Experts of a small language model: vocabulary 2048, 64 SwiGLU neurons an expert.
Below are experts of layer 2 (counted from 0) of a mixture-of-experts language model. Rows are named router (the router's row for the expert), gate (a neuron's input weights, with its number), up (a neuron's input weights, with its number), down (a neuron's output weights, with its number) and show model dimensions 0-127. Each number is 500 + 40 x the weight over its row's rms, rounded and kept within 0 to 999. Numbers have three digits each.
After each expert's rows: a language model's description of what the expert responds to; "mostly gets" lists some tokens that are sent to it at least half of the time. This comes from a sample of Wikipedia text that the model never trained on.

# expert 18
router:506531603510548469454502486467526509466530455457511553439469524534479511453507464535513487473582544526525478500514505452514492477470429481543543458436562525537434516442519487484513481471551473522428509519548564518549513424449511527521511479482514475447511535518414596538504527503440486531467582512471445484519566476493459447436486544502514537511464477510509465452429589552447492518574
gate0:536486506508444550468480476445483510442559549509515555501493607494572518515489547541443559481485532506463480466459571471461564468456491437503510442445467487486483607552503476520455470534520413511501562517535525495407463504538531516485511527489455533524541548527449508499520498548456486493459460518561484489469540541424482476457490526584519506478471504475498588439455576521458483538537
up0:475454474470568445570485486472487467520502504506514503450577459483474471431536416557454540568526537475448529500466495537469490575529460483448536490535502587455463457492490506458498489540469504576461512480459510535522524525434451518446556459489458464551428505512588497471567553485524523498528484530482490421478420443541517505449491494473463533585458501528535556466550483534534534528449
down0:505566554511589497488464542510458539517480535436502559585474516506494514501510525536545524545535419502477491523480459472490495537487501464555442482493501500571528456496377496574467492522559489510498486531513511548578475548545437542500442465481539418496526531452569459552476528532473464574559497475590421530546464504491457463500556487533441526478502517526475494562492451532462489483478
Opening parentheses, capital vowels like A, E, I, U, the article a, and LaTeX symbols in math formulas.
mostly gets: " E", " A", " I", " U", " (", "("

# expert 0
router:519532503533557428478551502479493528426476419456536524517506574559442528455550444523554462497526481499543506526503578522575520513470444539536563439458495489532496525485485465447531518500538455573451524490527560525547525486470449528536519472462541470494497567521436540481461541484484513498469531492423459453575574437490461479408476525509524507574452497472511470451472548534485451547531
gate1:496512510509519494531505508489574502465486426572512426500556511541543514495478495506519539504487472536540517479519563560479477463477384467511507528417427520464457488510464471509521554534483479507504558374533486440529468498453550510449478446495456496512478532540432503542449562508495475471504468522501509478432558452520481537473524455521519488655491432505498561497434529535517473531490
up1:461517523466510468497458533476501539536459470600564468550519510579533521550443493482435539580538473421548446543478497475498487490542508467478504445446426523480577556436527583463500556533455516395491498498516461464522476475447517490459434574416444534495470544505487510502432600482502483521459492502537478539480525521549477458490508468470515475531509504485524442497463465530494527462511
down1:539515519555532502486516533509535496518441595481449527521495480467566493495448502460521504474510504568569517479479504508504539501525440522533488523563548495492438482517552532494467473471474515595525544518494558571460624541517447482490485456482502462579493496434518490579515519519552453498505540478484468464463422529468540489548525558469531492444551523471483599488591569479484458465451
Opening lowercase fragments of longer words after articles or conjunctions, such as sp in split, co in combined, st in studied.
mostly gets: " co", " st", " pro", " di", " sp", " ch"

# expert 12
router:477517543513543467475499558512558538472457514462582539448507592512469528439545443537520462443534504564501485535488521496550506546448499445547545401512517522521492524455549433454480526468540466537484511559549515497534534444444457526582470456473507490445493505505456554477446470505488505560436544456440469492506539446515463489452447512534544514572482471419481461448489525530481506540572
gate1:446471502575571522500504510473570578491409503521490543400579545510542518477481508449555454486489484453458470431538496482504526528529506590500540474520488426531452442537563482519497555478464516562483534490502459452491487437539515486555507503439505483460482460458503490479504535413504483567469528453480509491508444480487542515451461530559509494507489470391473474516476570471584478495527
up1:527498501520482470472506453476592645503459485494490536596491532527464498526540523454485477469432476549522461476488478497438529466449508511502488522483494463511562381453475484559489412488498542558451496524542499457523480507434509411495577495472494543557460477421511578462536475453493485505467496499494493498489484453496544520469534570547496528541557495477493483569518502496514578461487
down1:493498490394528446547491463476539442522501537583470518501593534487499501439508474483476482538429414550505483511451582522445483496546451488491526444512456478490491508497476536494455567556469477425557496435489501481536491486471435517379519556486507499536515538573505455533514567454520482432532448503465468472463537459487493427481462530572483505500489440483489512496455434518464507498471
Past-tense and participle endings like ed and ing that complete verbs such as portrayed, co-founded and loaned, plus common verbs like used, made.
mostly gets: " used", " made", " won", " state", " M", " government"

# expert 14
router:502499531478520506487519467494519549420487427440527508489491543524444529469542461525559400485518486501521487522513546493484518564462475501569556461517564534551477549450512473496525503508540451551478487490554465514500534464476446509530537475494500479471537502530414554481501492499458467498418596474424418432547539434536475447458463536487509462528434448436539436486462531557438483523561
gate16:543412539419487516541501519542490489433580521513530527526565446485441513479431509506495466461509439547535492535502588505492567499503462446547476463522475461444497486484501565478507480514550508547538518450455466512534486611540447520536553466505447456475509539477481565545480447489492552521472561599517499496499468460526524487517503567543542474554529484446554485457423515502441459513523
up16:541543523549576479521543512447470529529514569482438514484461551584564479518502437555521553549544617462489492498519542507524501488433474489518551525546498514441491502484567474501474463440509506484546506505523522476526553366539461515485472428514450473518550466526492435512526477494483397487556414452518519530462436532472489472459535491517475521468505556467507537505534513480488516504437
down16:500482508477502436571504492450569482439511517464511485534575502493547505497482499465543460506446530525529462530461488498505562568546486415542441507457497529512528550460472587548550494570513515572497506462412429512497527524520506512439477472523465493502417453432494443546514536464468587520528510502520558439470549494545514499559518478518478438506519460524516481437400504552472512497577
Single capital consonants opening names and title words, such as C in Clairaut, D in Driver, P in Philippines, occasionally lowercase f.
mostly gets: " M", " T", " K", " F", " f", " B"

# expert 5
router:531487581506532461475498497474526535443477491444544544465477537563440587478510498539525419449558512538487459549492545522527558508471452477529570482493531511580491533478479463478496471487572456517469518471557505497509572454450463542535503440516510491444558539560447514543436509478445476495437533488458438499544582437499449485473426560538534486524488455452471446466495498533435487525535
gate1:464512441542441506474433426422531469496549491505529508463474531498466579538460566482478456536538485529460527494533526460484573509585496523571421491476506522575547520494501556452492472453540488475513563474543472594551480552495519489532486511466435556489513526466499500464508549475562533534414509502471477486548528472448434475459471499573524499457510506502456446502450461444466541441443
up1:486533468461521492507556384504495540467497517444506489487512484443511491474509583528583487446534496534500530526535494497462515544437421471490533542490498594475490516412501491475489479416450502514530471460519535496524543551449493416524495495495465499496434563517517497485478454483484473392494481448503459616549588530481416538523568503499525520475489472485495520478501470435454458483458
down1:397539530481473460502522494466507532511550586530562496594557434534544541490510495574544562480496470485587553560517571527478514443487464525546485486557502452523502543523552585531519501503536507446514492466490496491489479479491551496455493472512453396481508541435462496513576518522485473523518468560485545520511532528527445524547516477579564550527550465431497456467467524513536540481506
Prepositions of and in linking names, dates and places, as in Museum of Art or in 1940, plus capitals inside acronyms.
mostly gets: " tri", " work", " car", " Cor", " war", " bo"

# expert 3
router:519600621481586486473468465452511603425480474457532528474528555554460542457506458570515458466541545520467467527458542510489544506502449484570521464482538510545497521479474490483527494462564473515520537514531503509534557431479464536528490423520519469479491534528443535544418491491487489546474545505429440488499551467510442466451431517512495506527495506487488433448469522559455473546507
gate1:475438485532512429459520425499522442495515442451482525560454433585455477532537473495516504561515470585478572585456526546546481493439490476613456493466439444458468486476488486516469471536514484539551545518488514562481505445512494478435509408518491540505529543488459519468437501510471461527459513444519479464457527475531550554447493459491523547529564447469505463510473525441502518450482
up1:597482469486518479493481495545547496489514501466528519530464508495488454519487537469469535509528482472458563504503471581536519510495505437502489486477531509453503534534496503501540469454539442554502444555452517536515523425448457476500592524440424552489532491476434504513514509482446539548592515534422578479505450444474557519499504555469523543395576483509440537384511461533486494530454
down1:498441480476424472495542513465482525540579463500522516478562431519503536559487526477507527541495517471403528516497437480477562575486527541472480555586451490503434468485527454555487601521523533481473432467458479545516550525559516460529505491491464481533481528511552467490479457463418518478519491474404588515521476458476522484489499508462608466470461537453517493478522509495559456438461
Single capital letters inside abbreviations and country codes in tables (MEX, ESP, ROU), plus dagger marks before fossil taxa and stray symbols.
mostly gets: "BC", " result", "​", "†", "Species", " mi"

# expert 11
router:492539550526514474505482464482539552445492476487505542495486599527441568422540480504487413484557502556501452517436533526508565574461486483513523462459549596555463512481558461469468496524563431532487493541572473504512549476467466492537524462492540515464505557514446561515433495484473517518492533488423486488564523438543440456459464513497534508590468523472505450470493554531456526545544
gate4:464504470511491474400473466479540519531402534446476454520522521480582516434426469470471490467529486458562485431504453507512466497425449549512492529459513572553468486598515425475422437544516450512508502511509479445492548535477495501486523473527543527506428495427461526520453509573470487495446486470499568515494516415452511452477464474530501439530489508510497495465477476445567485527563
up4:508487465521516518466501536466477446497481571444483475525476432486425487469480495632535456423543543469507565503491512463448463441586485524434419472493468459544551482433511539506573469518479535517465521537471527517487458438534511532525455478527528462515436516398517471568485492510539538511537523472501486429532584569509479539488481462486463456530506487499439549455482501535458517528494
down4:553513484509480534401516527496503511501558478462525478484604508510525521489525486398571478515479463468531454443526512572562509510518499433474553523527541500504538451520521444497446452507486532456585549531493467504470482498526495570446518499458498499538469497523560514526552501552442445585572572505520471505519573463527520467488499530475443461513510458429441509444487590421494479506486
Commas, and, which, when, while, but, and time in at the time, joining clauses in running prose.
mostly gets: " Ba", " Gu", "|---|---|", "---|---|---|---|", " but", " when"

# expert 1
router:474456533501517488516501540502618517461489486484489551456432551535469536467508495542520427511529495570517477520512523485527503540441499502493530422496556552519470562445505461444498526505535454577438510543557504460477569487427470551526475476506520523441533527496474563534481469466461469485499495485467444491555506463572449475400462492488554518535472477483519402423469581523434498513539
gate14:544459504541491489475586538464565479551529527532532531478472439476473481542451589496480482486480450508567499520499510526468456515536600423530464541536500516544530505430530467527509442489433494470498561575552513468531484486469518473461474482523463554491474539559472517542494502511591442428522515522515454442476540526526475443450468480582556484541531495534479464573557583472518455516473
up14:462541487497514552480470484542424542384474503519511514524490573564480517480553453501567551511478529510492545463437489445499428504479495520486520484459528472522442526526462542549492575515521518554414481484466530523461500564503556517490530585509577460515580481440549563439493468526449457567501452543456505539529504534474533586502483462459441499468442472464486509491512482553449458481498
down14:542473496500506439507555508441522526557457495526481462500478514436460535452502495513529537497535513521541422558537460515543592448488545526588507491482516451557507490542505497550496460471554442518564443514573444587525509484490541513520527437518490468516450516510471434544481424482510536454420514588541483514499548498543448554445451557536455517480474561455455503533551460454549523509488
Digit tokens and number pieces in tables, stats, scores and measurements, such as 19, 4.2%, 0–0, 245 m.
mostly gets: " 19", " 3", " 18", " 6", " 4", " 7"

# expert 9
router:536502559526567439481543496497506552412485460474526546423492546523436561458550500532549489493543516520530510508491546483531537475471421529539544465487588510548455531448523477486502518484533453545434503530559516520522564480443468510572507460500510481483514515522459557484502525487418485530444539504470426486560573421519459495412461506486501539541483481473454461454445553540447496519563
gate1:517456543508537478528499473451515492494548487413461537460470398523529548457520446520557493492510535548512445486396527495564489472464557496496513478476593541559504518519499565534491498469514513596460484525451510496487471480543538496484502452574506529553519485558511509448509485453538457615552485476534482563474521471486501431456493529509507565468513605520485448507407469502507494488521
up1:586505539558492511491524554582454547446455519545500542587518555543479548466466466538520468497451487468551566474546536489552565527492395534481443454501558459565493462518499500508551575495526442520521530539484520533506544456476464486507523541503468402445557539505494496496523577446479532497492413522514530442486552507488536500538464510525503482451542534484474478506577446466481539471498
down1:517533523524492495580495442481492578452493505496513496544501633559402542550473495504463503427509453534483535497527491589516508545457451567524559442480485497497477505444517445476465456476506509473471442471583439471512533531482455551522547496514442493469488551558561493509477497517455460391533508522453508482505528430485465499514472516519492453498508575499435420466529520479535489478483
Word-initial capitalised syllables beginning names and titles, such as Ma, Ro, La, De, Mo(vie), Mar(y), after the, a comma or a table bar.
mostly gets: " Ma", " Ro", " Ra", " De", " La", " Ca"

# expert 20
router:494502584519533452479513516486527547459461445420534510464473524548402607469501518527497441502533498510451467585491521500530531510459470494531541480492562528564474539458525457474488495504530438514476497495539497521520603465468438548518519479477488499434547556533495525573471485508421483537471502471443458490561546441554488487485452523495515493554447486469449417468502558534440515574509
gate0:418543458480471480501489510507506558467468430398515521479534513479476514558600539532483508498475475490432434439551571460471461497503491523538504499461421454573485514474459498528475529499496491491461410463535505515571531480538453496493486436511517471490526493513465554550508432500478512497544456489476497618483528451567488566567535476477504542565514601494511477456491509483482505564524
up0:593476516492515550449498473506441595541478498578435484469546451553520494477466446471571504485493553487550491501467458537564525559544524490468487548521478527407538457513479497563532437530557446546570459493499553447528502499517503451566521503518465509503442499490450545488495578493516480519415491515520495425495510459460492489495496496473515431426515389480457503515499526495481495426522
down0:498476489502531445514503450487517533450429446600433563488542474587454534535408487552509472435507555513566443484459525527540545438411509481497491519446466486489501483509520491505496430529541529496465499449485460466479518507506542502482507501500499465520494440514460516554547467468427459501516467470439502512493533493552492452423447491479557408468487532530447484436504532467381496506478
Inner and final pieces of foreign personal and place names, such as an in Huachanan and h in Sheikh, plus names like John and London.
mostly gets: " John", " German", " William", " London", " British", " Indian"

# expert 2
router:478522565524531494432487486489550528461483498452554529461484533542458522445518494508513499480523512518516481540495551546463514480478464460526547415474531557514472524395561474498486480494539427538463481528569488518516566446470478525557537454516536497476539532544427555520487489478475475516438609437458428471528506425521507433499459562472502520549432488468454475471498560557422546522548
gate17:463503524502586491563514526518477473531518505506536513452448488496511543498518512503507571500480497587552441479515544490506541518463435465552493545456547599494563490476500546502475489492582491471442487444543491522506452476481546465509568552598502520547511529499430514475494618523451460525415522507488488489450551543510485515463462444462470439489482485408457561433519521538496548512470
up17:494542528494576409481493526571513508580450544581534449498448414507494535512588509535544549496513548525516442472494594505438496499453537481452482560477512566556512514504554470509426486508547518544487513520558512443490553472513546478466503463491526423485475544540473477522546549535499554492494531498467494454435450522506484497514587480455452454455470443454487532451474493546537479520536
down17:507527501514554498439522498532584507501451547513481518484411537446536429536479492512410489414550508472509521505510450470518519496507546520423499500515476548491521534466524471467429525587464497545539485432430495554448516480503550502485550547456519489504495532494465458450457516449582438524481454504526496510482505532517534439428461575563450502559509474507402467489474466543444439527509
Lone space tokens before the next word, mostly inside noun phrases after adjectives or prepositions, plus some word-opening pieces like p, po, dis.
mostly gets: " ", " dis", " st", " vi", " g", " tr"

# expert 21
router:485505517519513426488484517504529555417496494468538538474504582591454567429532420532554463446532494536525427504504537521520520571488514500534547423480530525531503529482521482458499493509534368520478515503544489515460522440449457519591461487523552500472538562519449502511462470487470497519498545481441452482486560433480428452450454542526500508543475509509514427473494534552470510560509
gate16:582473449473531425452511485566519556400532484516497476539492499510539426492537484505576490417515480525482541498430484564471462550489467493489484475578496432491499493477501515504496551485573458524533547524537515495457472467508510454537516530529587529510503523453503523558478484498510480468461488488426455381542508505449432531523565504550543573532477558534457494487497462539447521541441
up16:433519479487534585484457494524491554536472545518516592620538478492524528559445553492492502491458496509485442429625499546421526522497455487415514422497517511514502468489482519438441509524503496495458500556526482505460480431459493562473485477594496465495459503505535528471480459480443444475552447466487471518468509547515509496478463479532472493468539480505483464405520522509475504412521
down16:585491465429476507513550495483474474487526502517520502459493447493431482457538467497496516500629476471536555509494514542516481564531518551436526513460465476588479509538485505543559546495476485482464501554477443512451526434509436460460564436521513515480431521511498562563516462475459475480561497494569531516489532482432456509440480566530484492497406466451475432533479571422505464504471
Last pieces of words, especially Latin species names and adjectives, such as aurantiirostri-s, indust-ry, Seneg-al, synch-ron-ized.
mostly gets: " military", " km", " local", " political", " allow", " free"

# expert 19
router:519537564539640506474468443450521527451456484468522523478476557543465546485493442523555468532509489502522524523529530503493533505460452509535548465465513507534485553441487461484503479485562474561503496512528478500488564483468468525540522422531540459478512532563446547451419565465478431505456525453484442487553567446606454459468463491462507517520432467494436461461488510523439509523547
gate0:450483486522529486533462512478520532540408561452413551432508506573542484552444506513460456537460525531597512463456521486523468501510574501542474496535505560522561490446418465489443495562551443486426504529473473487566491454511485535519491513538546486485579534524453587466558562484491491533465438519522512447533525556487542472475472482440486486480446565513493473513493455543470456521482
up0:518506444503432503476449468585473519533538514543449556463546491542513458509514550495494498503563429477477492548600482558465433486528581485477517491449521467493529498536465453540433463470541468529565521551458491474518533502488516516482516485496541553477533454576471508504435511513514477521473551472499611446521529418527563495483536458526513579536484555481405493422451454491485524484514
down0:504497494512504501467528561476465503510590550450489496471548483501528551509513452548485544528555455482462452487543475514506512454499594498498490516506521416503430507411558556477492534487498489492585468564547494532462510523515524513479486486538456514430612408550481481563511452520550547552482482523441501504472530479476499480463470497507416524530534566530576517459541565498499422573509
Consonant-heavy inner pieces of common Latinate words, such as Cen-s-us, Pos-s-ession, trans-fer-red, sch-ed-uled, plus article a.
mostly gets: "cc", "_{", " Vi", " March", "duc", "“"

# expert 15
router:511503604535566460482492526453509530467486467467515579474510515524417556472472499539510449470538507530479472569462516499530516487445476495530554480469561526554463519474484468491476501491545444528475491496563522462507599472418465524521497434518504468431501538535470579553434510522439497511454520459417439468564569436524498463470462536534526516550488471496473425472493575520468503537549
gate3:447529562486551477483487533522469461465510521449488556512546487464427568400458506489447470586483482542546515443489480444548461481427478518471541494541480522474500509506505508546539488489527496498475517476563494445535582509408455513466459489567456489429435520512514496536557509511570466516461479494475557523501476460496494426501501439513476479497479380452508467454466556520525492415445
up3:500512523443465536544507469460468458515474545507536550457498516514526508444476505502484548538514496526499476458533529493546507516519504512493559449466572506459441557437500600576506514574500533432563510412485466540493569509512478468498434511486533560463576497515459516508587551544479546426495481543524525437417517437492455498451521556423557551507460479497527493512516430442499491505444
down3:461547570466516497488514491481503556532596490525473490470453499488442461482469529496534555482477539582485561478518518501499456528550480549501487430417538496528509523562550458554466516533541452528461545488508487552499488457487571441570507505546450499521538494549453464587559488503475461516410530466472469586485516586560519471512472525477475481550529500582460522565490478515523580472467
Vowel-led pieces inside foreign personal and place names, such as Gonzá-le-z, Eisbä-re-n, Yo-on, plus empty table bars.
mostly gets: " States", " America", " Union", " Island", " College", "jo"

# expert 23
router:489456549523508491501479557512554508481433493481555566472476557526420527473524515577492439416524535525488481554441588507465533518470473470531548443501522570540506537500493452465511543504558466555484498510558512491522586496466438553531497445521515512448515548548462537524425438498505469500434524501444482458531524449532442489456466532565562531559499462403489459479476496522467465519528
gate1:485534513492487507567433526532497524542516448461492476520464565471447530495475508539445415440525524457520480551502517545459497467539494553469503526493563522557435534526535535542494571486543456532575563493553509572495504538477508574428570465450472512536526429558509542481483497532471494510453489486477574485526535525463535453464491610467536540521565530525513482465457493431547505578461
up1:436459479536498503599423509545510458510580493584506577474472420491447519469460525476523506492527541557451531528447500518481517563512502520539488518530444491532562448532485488597460507452578445470462548486519555540475443406459510471479543393459518473483539481550510458505489451499511504527479532531520528491523527488465535458543541469515569565547519493500500498433470470488475502548509
down1:464579562520515550498484467468450597567621480500468502488505489501576493474504555501523526555514517440458421509467529438509520522453481511485466433515516466530544486460514481600485522528444573463454439504526540544476489448488469505557484462536532556493526501528592541465522502502470452551528436458479556582507472541478476522443541477489457493471534546492508545538491540513470549512484
Word endings and symbols right before a comma or table bar, such as % in vote tables, -ly, plural s, and first or years.
mostly gets: " first", " German", " John", " second", " Cup", " years"

# expert 22
router:521544532451579512452540510478518538428494476473553509486498561505480558442540446514548462487532492541530498526484531537538527505455485488525512476502574530533457527443513499466481556538533452542469498551537542488568520468477446507560514416496554484504494528492444561497441475423489515518467555487425471464572505452492457480455396523460540481548504513443508431419463543541448517568545
gate3:468475504448524518479555510518502548504525502441425489522467493501564533420529457541506548453506489490522539531576502524537490524538526541498474485486485538483525551608444532454522525461573456478509564481507491583501460498417480460557587489531445530490543567491477509491495466436457477516486507476475571480503466495476487445388495565448465441448504557468481542455575455548507523526497
up3:508490508570558479565436441479557493536515528502461529492476532477488442523454479464570509529448498498487437532485493556504484506604551544511457496527455537469454526477585445486537535493546478484472485546464555519509542456542480514489528494496412533506459424449565490478551518544547494493491543458460474519529466530479509537590530505564479612488425497421500461447484571486498480493467
down3:534518391463503511480514437508467530497515516484441491497543548423543472495536582475465490510409522511508485512631475451575447525492450431560507513490450470491456512563514558461464510494506517498515500494509482457431494538469498500540558513483556504522562536439443483545482467478495587557470529472412477527531480519481481496542441580514517481506541463496420536507518524440477535508481
Ordinal and descriptive adjectives like first, second, new, final, former, plus inner word pieces like ide in side and est in longest.
mostly gets: " first", " second", " new", " large", " final", "\\"

# expert 17
router:507496551516570453472463479480581479477465447479526544454447533593462548478515475536490477468519550513472452531512577499511495486480513504535516418466527546549478568459531469479486504522557477559471522511586539517505524497457495552518547466528536466440508567508459533549420479450488438501455557517506469479514505438506479518474448549538517494561479521471491428426433530558419515585522
gate1:524602520512479500484489580531510485475479440522423482539517438505526567528527489561409490450540515525518412514558460520546548542543460427503465456472472503566472540482432486563561440529537465496468490523564476473504479502585524530499547492531534554425541547432544582436477505506444462505500484469505528523476516463562495504576523490515539509561463524488489513523471499511465507512449
up1:531440476492542552491532478484448543521465488479537524549463517522449453536514525518621579596491513481510522522500489489509447484433503562523492560563508458464483467537560436471505504507482561484564482484438503499554543439423520408534482533541464468520561467559471457540486481522491557485510555533483454499480409524463505514416505491558502475574510457505454488444507495489557487523521
down1:545490503488419474489455552530544495464468421476542544500434549514408474534489518446453498542502524481567464570515533477488540507441510495549470484466469526459548497492446526437504558480503472504480480496475496504493517493478457470534465534521557421487532423573483554434438513546556478473517515454519493508576524527477483532473440483545523489518581517467487445449485489398520432476599
Punctuation closing fields and sentences in tables and lists: pipe bars, semicolons, colons and periods, as in Production code: 05.
mostly gets: ");", ";", " N", " served", ").", " located"

# expert 13
router:477506551531491449487502509497540566420459501453541542461448577574453574442533498566537490475539496519516450516478565536474565536492466509528528458452543522567470548468500504440548506533550429523481494471527494514524573473481424548539456479520542534464572589588477492531478453464472481511499508477451482494523534471557411434468464525448509533541467520502454464471502510522463469536510
gate3:486476556519480513497510581539517520452398573546503544520501494504543562453509526498522456524476524577419505559495567506525511450522542487476516430435534494469542532564414511491518513476591511514488543516544511535463572513544564516479512469500485475456556518518454569462546447542494500519564539458541539567460546526579514532495484512495509500525471439545566529494557500530552502562518
up3:515478510537531459479501584431562437472506479541481488492523506517489522464505531541553478505528445500470538546521515471562530478473419504434502551530447443463497520464510569563521505424503450522505462518503573444524479587517438521579470535480539499532537470494598436571496460568526537492522424460477488481449582498493489505530516511440481495476422498467472460463453582524474525485518
down3:544450519512498481491470487486508584480534465438450511480490435545429545509501455446482514507475472487450530517513477479545517528460519527581530535427563518566547522474509504534517485429486519521500524430506444513478490534547460511450521590532485480417509531453432542424498555504518451482542481511569556498505606546518522569494486491517473459554461501417475539505581498485493489544580
Final pieces of institutional and topic nouns, such as States, school, team, Medicine-s, plural s, and sentence-final periods.
mostly gets: " States", " school", " state", " team", " player", " World"